Weights of a small mixture-of-experts language model, trained from scratch on English Wikipedia: 12 layers.
Below are experts of layer 2 (counted from 0) of a mixture-of-experts language model. Rows are named router (the router's row for the expert), gate (a neuron's input weights, with its number), up (a neuron's input weights, with its number), down (a neuron's output weights, with its number) and show model dimensions 0-127. Each number is 500 + 40 x the weight over its row's rms, rounded and kept within 0 to 999. Numbers have three digits each.
Before each expert's rows: a language model's description of what the expert responds to. This comes from a sample of Wikipedia text that the model never trained on.

# expert 2
What it handles: Foreign-name inner pieces. Middle pieces of names and words, often non-English with diacritics in lists and tables, such as Büyü-k-karaca, Kröö-n-ström, Jó-ze-f.
router:472399455534509536464456579512534447460463428557506528535521533523513546483486533485485462518507503497462453542464418591468531465482461537481533481453515439469496441521543474500501521549519467475518474474479584448556397501511450533501461532530567542486495481559479455406476508511536536515464550435484517463469489488473472491506516502565497608529483501492488484604492469466510555477478
gate0:575450548537576466480504537555453481479583489535466440501550424522534452500464503447530597528467498564554461509473496504497569486518493531530570526489496475456493495454482497500485485484511492486557453407482518477541573507519524519514491516483530404547531503501518484401436583431448490531436470500491487505486508497512448511445547523448546461491495551518481549512567547516466496482427
up0:407591505454511486477504525483566479414500535501510501529519466519491548536457459522477498476416459583485470499497423431560489466464518488510485464495550511535486531512473499570522536520511562557524391559514503462498520504554497492450555555481527529453508486528510528506437431414501499479439454545431455500561496534537507505443554587528548475518529515477532483517476573498502492520450
down0:464513466493488482456486541523555530508528486461460451486497471522483465597445453451571474445543511538482420512443561495505494472505495496425444526456499516513469463509443495476469521453526472500484527581523439435464532492422535595553537487550530469503552459514550474562511492515500468588522444486564576517498455483472546569597502465522575521498489506524507570523527483503541484460520

# expert 5
What it handles: Lowercase word-initial fragments. Short lowercase word-start pieces after articles or adjectives, beginning a longer word, like pl(atform), s(loop), def(ining), m(ilitants).
router:528549483467485503579488492531502449524463530577523470496399473476523418550550499512545470483520496518513532483556446518439479474477500523560482535491446441458499414503583455522528534441539497534433523509543519504477509495444481462512455453544549510531485490502497520545470509450609512522416413518469537517549565546524428482495487412518572491564532474510522517498479534474539536483512
gate3:504545522553466487482513489428425554474406472584490558518496502480542449538485567468504542465429403509530524500517500524423482474535483497492474496524486476537394483569465432493492518485474510539611476464506438530525499491537486519506445491598475510474471498528481510551465450508510510574540513430526510531403498521468465484573502520551528482446454473495459531489489470523498515451466
up3:510481458512503454513490564497495546531463434516454540493476536537426514489553481527553631463583508489464528530542500535554494529589417458526482479506473507518497491517499449472539485607517527490496555485547534558493515477435512550536505546535467508501503538461576518444484455503502483484460493430481520518451453576511480466588540497527471519444530507439574550486417511520473504539499
down3:469490481520509497553482630515495573478551513500510478457500540529521551462468561441486535493532555384451502509434476469463517510542456567513559502446537498550595531442512496458502533531445536493428430474577497506532520478511517556470508509468470508526469566493506511477546453465476529512481503525577469525519496470488497490474516527481443524509484564559518436525501498528461542563604

# expert 4
What it handles: Latinate word-start fragments. Second pieces of Latinate words after prefixes, and prefix tokens themselves, such as ex-cl-usive, con-fl-ict, rec, res, comm, rel.
router:548529465459523551446483433489500492507534451573456532523459498468493474487511521423491456570490498525491510487491579493521481429454536502438555539508448483514476559446487543568510488480543459492490546556515574484538502463532539433503548567503528539571414570512499484438550553480455470482517517513490509487579526498506539487415506519446537445450488470474492465443508504459524383477537
gate4:517530520494620465506538553509517553545432480492593560461447461440498463467592467517499467506541468497454512501547509480452505490555507585482508476537451521495512429474413545503509513499581520529423530545501507533497470483443492448501494495507473509496445547575540506504478479481451499532450555507441466465483475533539558422415527479505538458405480491482482518463495554495455503480512
up4:512476498477416515532510482533526507546580518423465480527422496511485448565470495454546522479464485505511452513540501460542504503466562414508516540515546523481452570477421421513503499439561538536457463452476466557483492463602510446481563488438487570464470546436490526478579522466470455536510487481481497463506482491514464496459459454546517444508541541533493470557531444473469413492469
down4:517459598479538518478551506440522502500596549471520444574481487535489448497485475503440432507514480491497507478494500473452412608486525517537500512441497481436464490521518606536506470516518433470453528542501478547437455559475481509517483503428482511523467487439547511493437522525474498482498494531459445530449404476467515464489499508460552464511549497498571464534529482396501552553505

# expert 54
What it handles: Name completions and pronouns. Pieces finishing names and places, plus the, her, him, months and year prefixes, such as Barend-recht, Guern-sey, Harvard, November.
router:434551573486488467510512614539548515459510504504577503565483525475504512567600484525514470515503517462520556514483523504514484569542490453439614501457533562482548516452541483498508550469538485553499525470459479523509461487498476473499577459490515449520548438475509458484383465506472514505497550472502518513424511457453480526523451546465541503543562474561512574495499494505549553465471
gate2:513515556574538503479466538493528506476477539421487518486416506539567506446576526529426462497484468553513537557495500547572552499453514486472525469550512457454448484499554458520527497447493548547540587455466461517471442529427576502579449460520439424530453463446506441477438564533491445481532543491485541485504496472450514499457521532514483481459476522538574487529527544552502481504510
up2:547460462471433508502494533527561498508456460459532445383542505457520612477531471462521503515495467475454480449535520486525415481458470508462498512525496492488497498417491508397537542509511556534490544573591470510554426479475458390505501567533496496514515527544511464536500484528439427542533540536495515476479482500433505532456473484508581525513478538476519546500465468558532516514525
down2:441442466574401511517515482540521470479473567517495463438534478494547517524499596478547481512488430442420519541522542519506479513445457439420483503535468497462521518531581583445509485520519493550482566534475478476492481470500539469484495443542485449542465488446518516499453509486427476443412500470513459453525537478453520427505441554487483514441448534523455472510530520514546514485575

# expert 10
What it handles: Name fragments, table cells. Word pieces after a capital initial, mostly L (L-em-on, L-av-ransdatter), plus line breaks, pipes and score or time digits in tables.
router:515490555543471543481546521421522485576434515502478499413560576498515486458464460497492502542428491497506466460468529457462510523491456517522535519466470443538536475512547442453508488447484458419438520462530497580557510451497482474526573484554535532608470527477539457541577548499467452501416468499461455446577488465442515480512467535503509516517500506485550470531531519508467445557543
gate1:517540463559514465477516531376470580468489503465549430543558491511482458403501574491528504483485507493513553415522525476574486540567491551490511525494453495544485464438549517487500569578537438474437570530545552517491493573518473455485530513475538462519553478480518490520489480484391590488493483484514505512526541520555497520497496500485484482538485447440515486503489454415495503486452
up1:476517462550483538477435511470487472557486548482493536511434449494434477508501439498470479518475449517617497428569489555476478545515498451501538507516499577526480484520512467453505514489553513458551486547487588574538519474501512431519463560496543507490456533399488505522497526506502522531562519535495570491413403489487436551564460519503485480482522465529469434480508571503554428526491
down1:484468502496496491438540542608497515455539542403493513561560503521472611490548512484476462497492528467532461459459479496536481550491501499519449455568546524569531532426526489478551476575571554489525441495440421499476532488544540530429515535498461474486535470506579485547509550504533566505550558535472499427414502452507494468510479489549494517457526476454537502550532491474538476485487

# expert 13
What it handles: Awards, competitions, media nouns. Nouns for awards, cups, elections, albums and films in sports and entertainment text, plus inner pieces like sc-ient-ific.
router:466441499504537464553447522524485457515492490503590452493475454489493521556500552513529574523497448470466464518495495555421521572528517454495452543462485487475548527546454506508526528571555471516459505510495490502454483497533562454481468545515510491479558490519490529489460497528573433465428463442566410505388466517495456473461453503455442450429551508523459513480446462604496509456487
gate0:509468545468500445544523504511532475564467545622544473455546533457470504522544527517463593498491458503491476518452477534556556566459506526530553393512474544491505475510473435554521456479490499462533560563475518505578511449481454568456506497560486399436526599482491547509498508514481481512487532529507404514479513451518496496487433505571515495503462486508441544473509538476462503509497
up0:447538533555472487518467470511498539496557494483485550462490606509524551497502609486516472516493540533531476478497526526472488478475466566549557523455482510424456575537510473422518450508531437574454537471404452505465520487489587633524531462549516528478453485474539499535464513538497510498491539484554480531486488436522503525510503448420435454478532462543522437467491504482543505489500
down0:474494485481452531421516528402535452498569449536494500457445513479491437496499508404382556586461511513464512481465506548485482548452491469498507459474539509523523486534510463479405516509462443494487545600512446517488467511485523551500486536535445482522529567464521447505517461491514496564462547492591472517569524565486458523533549490549536503542532521475516549502568551505505506491447

# expert 56
What it handles: Syllables after B/G, accents. Second syllables and accented vowels after an initial B, G or b, such as G-á-bor, gu-é-ridon, b-oy-hood, plus stems like part, Bar, car.
router:495524564460508514522514414473477474506440467415586427477493492512476535536467511485484448479552513485576449498454512488479477530554461540435523541452572533564556535529559461469517572423470455503514569499535534466527521502459504534542479455514423509510531547515525451430442540504509504461466523478549551499501490518548491530436518518515532486431500531513482537528455459546483531448611
gate5:484572470523478530496445400437456479507468484510490510563498410532375481455521522462486451498496493461511485514527507502486548495536487542533444492478475478610525514482528464460545533534516452463463503581535517554435460511546518498567492467535415550450497516426532517471495520544455447487479455507592493542490507514477488453503429497516475537506569526473560547492494510483542454551452
up5:482476464526563455455475582428495461497547507474452476544470564468475507510549429465529468505511530416532551484599533531506437537485472561534537366504556518478470532520512471558469546585481550500502475453474460474517465513426517476492427477509497498479563479513543478533515502489485522534557484447475462467471514488525529489526559551490495545567513488536498507576585517491446454515509
down5:522426531534511470502546586631541485475528516522484513464518516430440517507478568496474465549447473583488466572458517488491435557524502457521475443547484489509498537448551499537474463454483578520405484393504455449523563492471551540514508520534549532530448524540479526466470494481519492451478512522518475458520447523470549565479508530505465514454564497503548429539480512548515492520517

# expert 59
What it handles: Commas. Commas, often merged with a preceding letter or digit, ending clauses, list items, and dates, like line, | 1863, | ashore,.
router:499463496528517487508483525498471523468523599460492451551461460450482497396545481506472519489495503546465485497490547476469481471527507541577525572453467488475550460489480495519522466479442518453528386476608557468464462513479552466513490481472556428482490487531481437489526436504480423431503515502454440486462412455498514551531469462497449436464472418552470466554538551495504516531497
gate5:540476437561501519515535566523476587501395525525496514498456437484508489560473543517473467455552492502502429461528513495524499409537477486469487502433451559537505536511521541582469502485517522538533459505543468486461456568463562560509524570481500519513462518460502597511509428502498528455542484453534447468489516569547451488470482484464418451510503506469400554483538512501481437463473
up5:439537523485533516450507516421508416553475455530560523522474503454552524483475510536557479511490480468474499557510435466467487509489519453533549487474494477482483425569457422501593472516510471503522517522493557461475418524459472508525461548517512476492472569468560482456638509542514526588536478494542430507472473568497506514459485488561463501496525473527494508526466522390530557546489
down5:511516467515501511439519573526530524495514443471500514540529521526455457516544528520495508429456536525527473484546496582477486376453491441500496571526513557441521530443517552476504527510598437558516485478503394545492540495531535523473547538506480521459501405483482604505473495543455553488472543527528518466580523487504458482468533510460499552474552467500498524506485488583510488522411

# expert 50
What it handles: Mid-word vowel clusters. Inner syllable pieces after a first letter, such as n-ood-le, n-ost-ril, w-ood, sc-and-al, W-at-ford, plus stems act, cent, work.
router:438548557501519447489512478496472547556492513555488457509527504537465524512443559508496502526462451442496556466520521449483469566546502561489452597488532503482550516546491515501449507524457451409441554528569453516472530542500563534477566518502423490569524566441560441538447579447480486503510519463523476502454538513456502514429457553510473517493578509435502488493423471508494519472536
gate3:459502527390487530475515502508510499479541587508493487429500492471463511525493501461460502518521478476476509529515445485458484530440565436481485476581443507450506395522477545493498535508522508548540513555534538506505433466511529565528439481491509466505517558544459456455476523481512524486462455481524509508490482489484498585462501487634524448499468475479393459471424534387511443482519
up3:426506514544467464488562512519495536499460449513514478460531426554496528497497475485465376492491514478529482490554538522567496452426521547415505548479461499510496507449497530618499479560482497511483552488505542516472497542500521487517538527502502521456502583576501513503496490514512458501460514470428464496552564557486450472597445494499496531535425414517532607487484488501495438552482
down3:525510488451505489454419449525473407453473484477405493518558491456497503508534519459498491534497560469535495433505560512535521550453564542427541488571481509540532495505567563533532546472495475441439561524486507513504507518566495488466490513578547460473404498502518443519479506572460450463482413520489520452518520573444466482486515458501550479538565515514571519479511425493510535548494

# expert 32
What it handles: Table separators and score links. Pipe separators in sports tables after win–loss records, score pieces like –2 and –96, and linking words between, to, by, born.
router:435541469482523501494502534416467458448456482400514513507455531437471478471482498479503537503494428484456455567470423522526504504574472454515496506530492435487453523513501484406525529470555586514540513432563502499502413569544521467511470429435497465516426423506489467538519543533450578544494527522527508502450461434561475491521546534517529501480473493504533444560483496541535518488508
gate4:474519430512519470484439488433499500512491529565527546475447517491506498535467521500517496508516532461526506454432427454510496528517533491525457529458504415500429443532493534492566520436509513408494435509548551525475438492436492485467502463472513456498477572582552563553572491524574455530489512470450495545451438478520544474552530494533385508502433496552530545510471533520507578471498
up4:560448480510472535450472478474490481462482469500569502522436538469445533494448491523472487553457548484506493422486495509455520446500501547446453534476503470410483566475547527530510517489493539485467461473423499508494565460515550510427471524532513435460541478491477486433472436487551525494468484549489440452505561492491538447600416546501586499517559599482547489534474468507515532479418
down4:459537471467452522554487510487482447504470546526504462510497472441469446543522564512470523536489548451479482496600454484538524537499542439511491449423492497518493473507440542561466531450526498409459433461485537492520468490522495418511554529478523499484470537498607506479459508519439521562518525499519609533489457470583503492524507528538486586471430432481471554444509505492507420466522

# expert 43
What it handles: Word-stem completions, coordinates. Middle pieces completing stems, such as comp-ound, confir-med, mov and support, plus °N in coordinates and ft.
router:489503469464564505469468479528538468495555495547459523496471543488605465527481501556453490535461495550482495535488473477487509559535548519505420499489401503462455503574488514468537467545510501599502493468468533483422453458576537473401409500530547509415515414526482552536480509516499555598455460476547540529507501545524474453460527520541483474514533549483542494513498480459522476477461
gate3:544470575471476475562490515513603544496510419546511511515498565484539412477500420509486483446457471495436439532491537483499541520472483427496418472510557540461439482470390509495493549477506541512487496523463444493546531501452484509518480492496549467495452588413466468509477482507513492530461490460512494493542495494539505466516546557496507492508442552591522449501617502482545496486465
up3:504484573475527430513498559476523439453542540545473543417499457565540431468518493474438508424542519522562498446490483506457465536581476514531443508515503539486527517408477509497445555506474555540487553462549464502516553472522546459488420429526553490460475498475457545510494508510399468494511458523487462484513451488596537461485507481493533517551433425513483532510507457464505519473567
down3:478465538541489536524444507463523542570472485511551542559464480560503463523450464487512491525548456492553537508437518519505475516535480576511461497555493503528470547480479478536487548428555512488469490540513495508539611437539536492486494456576447482551517455451469562496546474482533486501528499504485522513480475507555537413582565543488621488467459568465539533455582518513583525502494

# expert 41
What it handles: Inner syllables. Inner vowel-led syllables inside longer words, like ab, ob, am, em in capabilities, immobile, autobiographical, exam, Anabel.
router:437550448483470503445516493548532478508531590400512488489502505487471475543524491459450518499431486535524531509447470530529564421429486441435489523468503503462536515490486571462465508528526521591503550570545532467463490444504545531497421501481551497477422500477439522419549526561495476579462536488436481485489530550558501486454556529528523466496506552513456519540460478487437552523516
gate3:546503402528526489509423516544507475467571513489534525384509451479505473430506490501508526528544487553486504478548493549506566421535501529513522488426491552563463488470526507491568468453561515473554473500508488532486538535559523564515511499529511450483482563507523542410474504548474492563450509457471443498424507485592552472480593490545485507506483472586489571506477514466497444501493
up3:553475471488566426532448487460503525521507449437507496524451532466598473541590482516510484481554531567508504461491521496438542538543494465498473466508485520520600462518485558496521532511506436464540535573534520461505556452481496472454508478469500469471496444527534476492540466460526566413466612542526496492588487484527562426450471492492541484480522511466526491411467514516508553490438
down3:547480479427535535506472479505352515527459477548536535491512549409536477513449549570517523519444500516555489518567472571472499489527494485436444532415529531508465563540494585466512502521516543499485577512559502459508532517493512521508480468524496592519453497516543474562535514458448434504512485553517440479513468473481540522567519476542551488532515431429525537548514459502520515468516

# expert 45
What it handles: Word-initial capital pieces. Single-letter or short opening pieces of words after the, of or a space, such as V, Th, U, v, often in names and before non-Latin script.
router:525431475531534505531477561492501459519485504574502477453513507457472490549467490523543433511431545503432500449430533485521537494448473532530530536469518483533528474506482553496448568510534507522480468524534539488522497477472533456457477480504499498545511578456505468401563526600456540449492489660502501540498479456419485547505450483455543445415492466527540533479520482518465487555465
gate2:536506501504486423548548482500521434502542469597465531496484496442523486511568517485429551559444439469519464570427533448528459519519491468530589476509532571491486513455466531503488475448483513488479515553506448510510543452448511446466456521462480569526428489512529505482461459553505525473483511482558475485477496534493461511505606511513460466521490435494494524532528480366524551574455
up2:450509559513555524470445490484521536555450478529496562472519497447487465502503457485427458469526545477554487516491531475498522450504425477508472529498573418417430458514489479476542577522531518513483494549487544449474407488500481485479466469565576470510495519494503490490524568475567419509406532460390464505453552517503482485487453488527495542564499506475449475437452492489447507546563
down2:479476522515494426475540527532494567537496542416492471499481527486464453434578455417513568515510478486568543505534495451483582478466468499473563523473528505554497509508419445461507445439516475558540475418604524506493561465511430426524467529478484495504452538474539545451533491529489455488553517504446512512510525472440507488491481529536498562442540550466518488501546521512509484546399

# expert 57
What it handles: Coordinating conjunctions. Conjunctions joining clauses or items, chiefly and, also but, or, &, with, plus the piece after comp and acc in computers and accuracy.
router:571485460456511479459525461499529453524518571492412537522526557479517505476451444544491539523469503498451522434456531482527481513472442540503463516452519572524468511528403527522503492574450535492558498490496593509448440437512473555469471556506537469494440497475488564443461481539447488456534467502446531467548532519475574497511529461468456446449559450466463476440464502457492426461444
gate0:518406563450497518525533510532502457472499540452471459497524529481510496529497493570589507544559483527540523526532518502539524441457566489543501555505440551566540497437491530486492452467500547503474595481405447513562491473473500457436507420472530534489493539540475503518500533519549515425576479437455537472526509512494530481474577509474483446506543467548503563467441503537516406550490
up0:464484481497491551479513476459494496489572528571540462480503519463508483601550503525451558423504521564440507536507473489482476529491474565425512418436529523517519481524510451497440526467493513500478502526536519547430493540433466432424507482494517554453569529524470442484424504534488469491607586538479498525554532554561528585478529474500531488551441577502499494483472532511494530503483
down0:480508455461500605516552605479534483568502524562571463482466548573482469461508493525451515460564484471518504424445528460478569485476505500486539517438552492471557473479495460504510439506478467492499454493491441536456547508624539530561566498517502565480465483470489492446486465514473554477474488490520574561555565505439514476434492512520447499513532508459529502437515501537514541554513

# expert 27
What it handles: Copula and auxiliary verbs. Forms of be after the subject, especially was in biography openings like (1942–2021) was a, plus is, were, became, has.
router:414576512558537458498540455439483504555531573486477554536506470489469508445512486387520521497423462452512523447468554540454546534516512501510498445520531502486539482452467448544444481449437505523570516517564451482515557489463446458517504477416409504546469478464530469548488540503520523479440544511466586480530466503574464490539488529530478495455512526529531475521508570550452504467518
gate1:472465497488504431475467499570551510542370523454585447480502519464566521587479519484475480445495484492533519473531550479463513536503490532495447497429524498540524495452492449585470503476487490448462474493527509550521542471520497480530459527490497548460466494468498489555528456484470621522578452414500450473495499581547467455494532494536409473540484490533447529536477495514425460480508
up1:476494458464533524501430493485517496464416504505507565527431479605547552496494569401535497491579482459480508536518526576473514507450438563504467453454514489461499496485497499498435570414454540468507509494513541513473539559570508551535474456456526482562579447530552498489483516489508467613551464439493511546473473489505477521531514525531527535462508545449481461512546478510457503533542
down1:477487511496578496495533528463479500471549411524562483499445516485480449476465475505468602572527521459463493490521508529529537570466524490593527518557452608529479471425493558460536464545480497543535527529509443465386576530478464481523490445454503529542443475448482500531478442497485457492509476477411536457492515489433487536478559468470484534525424484458476523481523486502550480523492

# expert 55
What it handles: Capital-letter name pieces. Inner pieces after a capital initial in place and personal names, like V-anc-ouver, Y-uc-atán, and first names Pat, Ben, Sam, New.
router:468493459496480486531462506424526464549540459535534461488573526494550462498550487480482532507442454376526489419499489488467435523488459561487514519421456508550525469510527441457518569520412482517471519521523512498450543482456529521487517526523533528499518504520476489577500417467476495452456513496568393484506441483542518530478454529499466512519582531526590460550531468555507556514554
gate4:472519535518442462456473525489552519537416463439475522448537513493509516533497551557485518533380510482443532477475516499498460474455529453528581518495447517431511490483540510442508520518424512495490564431495502511497536457455498416515476497567498450445508434524469454450527439495482516408503495516534531467463478504517500514433432492475513488488462509569561544528409517426562462482548
up4:506539525475516497539475513508546510489390546517494527504529478516589527484436643550473543509470558541485463470519542497545480498435412479515514495503497501524503423501488521465501556533491441497471540474542473465525533523438515469564518556437570550510566502547518452554544467558519511477488496494494472453503595459507456508469524460483545508504456511494503466547463480474482505590405
down4:575505585527540441546454507536482523472410554523543517528477464497583528563536491594462553492487457491519551508471412564512484483454480503532510530481507562487512451514455430487423511520499498511488550460495499548467481511511514496521490569527394511523553535512466489495523464478510470453510519477497459484459501466590449495427561521562533455522483478538441556578524505532460446508473

# expert 58
What it handles: Small numbers and all. Small numerals in scores and tables, like 4–0 and 3/37, plus all, age, just, and the l of weight-lifting.
router:508516545464495520517506563524530497482434477463464462469459503520560460475463527457489467401520551567477380516534492444547527457444488527502548551478496577456503506470581476473455430556557519499463465479491484532525534501425486468449472492512527467459460512492423528450570487455500499490533584522542580476446562540483514453514546477425485474534467556536498538522477506509541497470546
gate0:433481535453514449468508490515480539513433488441521579469499508457516487550446495518490504460482432528510454479496476435441499577504523539426503499551452531469508529516551432537481509446510524423572429438534506548431503492477503555450541458530547471527530469483571482489489546508597528495428510572492552522441498484526567475496475525463431510514440489464521502525528485528513555593515
up0:531512457418513484520487510458455507490541468451537485471534548499523516518469481530459538508469468505454469501572535453488549456476477525552465482484491430538393460489458491561510491573544536548451468501497530410430484509477424576465538496457584526499473485459447477437580456468466522551503495535447460486417485535498435451482436450532518509493567455526529532499508461471441488468465
down0:490568472456463526507545519541485515479518514510444444501470512525531390511569551469444518439514497529434543498537567461501556453545490470462579516508514547500554434463516455534462516521455481498562459464555471497591521502458526464489525517511530477491470510476545476494430492513461533402507561539511517483539559506550588511576500551495533531465435515516491499451516558518462531560424

# expert 8
What it handles: Ordinal suffixes, word fragments. Ordinal endings and ranks like 2nd, 3rd, 26th, plus mid-word pieces such as Gru-nd-y and Gou-ver-nement, and who after names.
router:508462527454574506552562515479524588473521554499563480596530503501504487425468482555465443412535523504572456496526435440457430499450577435549480491508497469488512521517554418475525532451482515497537499478496522453472479532564489516515488493479513513479494472465541469536450504512552455503452511555515534454590473409541510482530488513543534462508509520483459561550538552546459509443460
gate0:469456500409550491512475487519520435519430526512503474532562499453440522474551522547539483490503496541543500466511456524482452493526560439479419475537510532543602523466551452533463460568488608533485543477550535575498469555532461485512467492531511584543449428470449517506491503496564511595466442519483476512521529489515549495459501591520445502494516479525518534485564539516466479540520
up0:485512557503525445547488470457518605488491472497530603472546517559449528483531534429521477571513444514536564510439498464560566526488520506510493546495511487480570470464514479481505535567489558522460567509536506519503502467533524523485516492565540542470558492520494462622492516488455524479485505474520528490526483492462484449490508471521458533515554526449463431575437506492518550592609
down0:461534501519436559512526468493485529484569491454453502483420477463435451544504484522523438460481435379504475435490527600470523486507481382568493497524556507495522542480549502529536456541492486466495489468523482549518472479520495491465504542444472502544440555412542566516530487486486415524566510523501486413543500452464471464540480549525514502488461513515513422468528482483478454449492

# expert 60
What it handles: El and l pieces. Pieces with l, especially el inside words and names, and fl, sl, pl starts, such as Lionel, likely, Homeland, flame.
router:561560514425447529582505553577541522472488503560559518536450533517468461471549501459521552459519558491505416473512464453520510405428565543503574458462484546459433429545537508482515465530546476550478492503468468516540560507530397494485485517515541507489474464477493546456558454484490453544463563522502470487423526548433493513515473488475479452475490537553463507503538502484506504510553
gate5:561545465477514464480501510503468475457488490519462473532453514506493446602459502459470502521558487463534501465503543483444531488450535513475521487537501558508536377408502524474497488495494572445515492485531529510547465522562473460564416528468540460437557436484515517485558540503515415466495445535527541523509510541483535487447468506474487510393494517505459445447487464462526518616548
up5:496502545587514489522450399434491486485523460461496528493538513490486504531517479467544414482480519494457493453477465458504491571511470490537533527527489435453565457498481494427488443462471476505517531485413525500545492461478492498520551581520491529475442533466515496563477512487550487486535558423436548444452463534441504438571519470508513524462488557508489496525424502408495495624476
down5:545513501460411487508531548557450551430513489480480572578542474553494466485511497503507473550466510523526519557487485535540501493428479483557469485469509494511380456514495524457471523467486449495537545513439466494501518467511448507527489472521464504473534509464514503378519481514505509524521438579533469458414552453494528517533421492554535495514464487570523572560533578497526581507552

# expert 63
What it handles: Determiners and possessives. Articles and possessive determiners opening a noun phrase after a preposition or sentence start, such as the, The, a, its, his.
router:450556509453500510555527534527488527549477560453537489441493503526479497498522522437586431493523584461554564581468445522519532517511444521534528507499592574490481475514479505553553538481508469451455461555443492458408495466460558536545527428523480468508492603536517489529557465498453525470525494544451534449565538538544514532549503498494524480491513479461556448457510564502528474494508
gate0:474488533495449469516446489491477525493520474490554547495490485499510494494531562528422484473435513556497493423493546558497508460467480463467499536429464539456523534562511529424564544436463496427475484496481546367475429509483503532486506508469542599489511462544492532525502468511512546493486478515524490470432538550510525581468516562476511555531498492462413477539418563519573507515568
up0:533466557509509430487469596531456466507550504430468561505478470533561477538570577532550484483412483516496512541513520540585542527530482531462515495491450535466545462543482502500475489526445530543539480517499533488436483515495511497539468465560456478522517491448563490569437508510497509457535489544584423499442427491542553490483521560495442513529523507531439472559505533556552580544467
down0:534555511421469483487569501579515523473504477510494524474429523579584504500483479419517441534500544542505556591447522524498538502461503458504557528518513516484583471540502462479533493417473482477556472514520462490526436517530492507520460468496479505484543444450568494523529480527516444414501513522509471481540485480531511487506470546523484505528561536518467475536645506471618533469508

# expert 37
What it handles: English given names. Given names such as John, William, James, Thomas, and pieces inside personal or place names like Lar-iss-a, Jabr-ill.
router:527486531477494477421472521510465437466491452507489555500530543514575529496533537544430471467482451437527494521496481438486477538553503420524551510549482497505490501477497494520547499556486461503535426410505474439483528475442515455455438564550560489483492473485456514529519477539538439441467533514469444529462564508457499514552412515559494518598480498500478469516428552477571545490596
gate1:567470484495456505512448558474537460472454447569514499488505538441549518553562461499491508545517470519523476473496578496469523536520453499616549483468470535557501443523528483505495503538515489477498472513479509547500446540468443395518471469558445463460483523489457501476500476512547512496609485516479533591496578558457592548522509511417489500530515485522502507540456491436475561567547
up1:537523503500444515516475468549472497439479449531497478468517503555496477550480579500494576452503503488424569530447511433422562492485503512528513445513472475554437449587593520523508523501523482524505550540490534453509507624544528504462408504525509511588545520402462549466514518487500454459508500523509484478503447446558474461512465501533479531469483511430453498544567541492492509510464
down1:442515523526455464546533482570568496519485490525375474522464511467539468487531429528515522521500520517520429497518460518497462506496481447511485517512490502555528487517530460521484473465457478495466466614476465573403569426500539498567556475497499496490497466497550512561590497502476474523567571501566510542456510483508560542470545506509532519479446512493488550408499490510450419434528

# expert 6
What it handles: Vowel-led mid-word pieces. Short middle-of-word pieces like ul, el, re, ok, od, mostly after m or sp, as in m-ul-berry, fe-el-ings, unp-re-cedented.
router:506444473486518492463408405449504523531561415412488539516467464563474552473516482489466426540450463523426548461523510521521532528508486564508429495522497518471550448533481484497407538560524510523502513517466487513543514520511456514520483508553487566549466515494492501520564524540493467540588530461566503480577470511476428455477546486511528475423517568486517481555500477522434435500477
gate2:449435485412472525491497527421456413466562505410492492442444512496446497460467520520473469460455500477509498512498606502515538489469484461433555468502543508428507439452522436483464498494523437529547556493501550527475525501528478560469541525532519533467451522463510508498568492527451514574470506569546464553533456527505473526548510498491508572592473482514556518553519546516548467436482
up2:492533492522424390505498486484501477490496466501529463522559410473553500561510386498428492511519568508512448525521503465509511531567589500570505518451475517431558471520568516529484506474480558496488530519549525560459497514502508470479510540473541510475557513539512541589492494475485361461438523521500535456484463557467487471515547485463451555490536502474492508427502512551481503558497
down2:500541493524472495501545478524465503527465475449474528554533455552512511527503543534562542541539502528585422497454491546506502461528616436521446453471479468503493520517505517503499510550470484492608450494494542506449543486470548523522458547567537476516552514543478519510504466453447502433451540479503509435507541500510547449633520527475540560483542481522501567518523475482516473377526

# expert 47
What it handles: Prefix pieces, table filler. Word-start pieces such as eth, inc, ac, ext, plus spaces, zeros, percent signs, and symbols in tables and lists.
router:510554548519485501465492452516523526487495456491423500451494471497484500535574494496455524508465513567546473531440571516480497545503450509461511544545430487480414481500459501430495447479524422543503508485582459478514505451481499577461486426482515510463469484482577493465459584517498531510491453467502577500498549573547470527504627497422433519521478570484486506479514442421518479491498
gate13:477547503530498463377525467593521506519438511507543430505502512479503502473471516429517539459462454451501610448491532483515506483480507469522490550533520520569496492389419513462512455514546506574462474473541533517529481445498539541486489475520452498450510479456463505468483392519538519466557493481485496609409483521531479484527476441459464510512519499546494520468519456503532521459441
up13:464547467601527471453440523514472512514544480511509409482546477505549497450450492495471499436493427539451506527442446519521453445451493567498482532523490555533543530521498529476517466521513503442484424481530485517498510477534569445492460395511510518443585542474413467544538566442523511555509491506489478462542476455478605509529529537549527533498481491529460476436418490482518462498503
down13:482436541468453456461517495517462476462527475524433475478548556443523509570436527491511479519537503467376539507466525479441477499518504496509488488560493468516468480438551457540413467461486507537448537530522604479533475453508477457544523476446513447476493503488481450522546520499525475448517483525452460547435430463543586505497516488566455469542455418549550432497566506504529507441494

# expert 11
What it handles: Suffix est, possessives. Word-final pieces like -est in freestyle, highest, suggest, plus possessive its/their, table years, and pipe separators.
router:561454483487542490567534489562533472468553568508493540420455439557516526541586528533459447508518510499564529524470467505488511458535520470563474501509523587452509541511492575481453440469564481428467514534430469510479502515545489498516499404466445489518471459503504561447561557455477462410500460482525411491522536539465447496464505480479556507510464518453516465512443538477482476449487
gate0:554477485505464516544506574498541461479447536506461459464471490497511515498473501566533560536544456472568461546469573531538546558461501458593528476485513549533512505511519527516531459534540481467535485567431505426484533456566562422513482457490429568421469516516515590570480464496569518471475524467496474524448471493452526568471485416488510462436549516526529507489509542563481466508503
up0:517387508481462556510501494497503452520512598479570478469496454437442480542539497450459529437534494493554495514463504544487550543557502526501465485531500468530518417487537488611452519512518534531563503514501500461468521533482465495572517489484514440468509458525540491435556500509496516388426527507455532488505469495553492492416450463414509528484504469464509434456458466552525443453509
down0:533454431429499470479451522560503533392492509541507435509548449518499516527485458535462527547534505504511508454474451536483529501437570544504494497494503549434502483433477525534488541514515497479478580495486513464498482457462469497568464563505554451547500564451555466481422468512506470511357484468410542481504528454525520614513485500489525540475474517524531523554519501513497558475546

# expert 23
What it handles: Mid-word name pieces. Middle pieces of proper names and technical words, like Nap-ole-on, Nuc-le-otides, Sulc-us, often in taxonomy or data lists.
router:577515479462534488477508410569588505405501491399477486545444512529479517528436474513569557475495548521590527448529485496495484502484543397498480500473462540486500505509465490545460488507506479552505477505474523495530509453520493514478606527483536504466521466505537477518568493507596455515496423530514460529494499505543469491507510535503458452576431519559448472463534528545529498473408
gate3:520536543512526465430483454475565495490503518444467541530449546563536442525491548457564519513452477532457546478497483532568470506481508494487487468489522524533540487519526397477426515570548513589480452435543540504472523461427490519482539427519472579525540434535470443439528510509518513546523515484582490478460530468463492497444620541535484540576487513530536531498499464521496511467549
up3:480509467477504482433469492475533462548508478500457458473494443446517521482517470574503480479533462540539450442461484401447489491500559488501516546518473549498475551500519453498509506524483512484486554506527591505508433535526500481546492477515517580405506394461478509419558523437486533502510505501523502507511489425457512485415395497562471504509564523536399548511552543441497504558516
down3:467533516548550479466559499543539466481470515490455472511483517469507455535462540457444557491492427466464485507572515477424486472485546513501471489505553448439529475492481470438485418448507522524503503526561523540486481421454486543507492432449455519468477575507557501535568576505551566529494546493557468503463486486528477513502578456485505540547503482440537468438440431477452430403543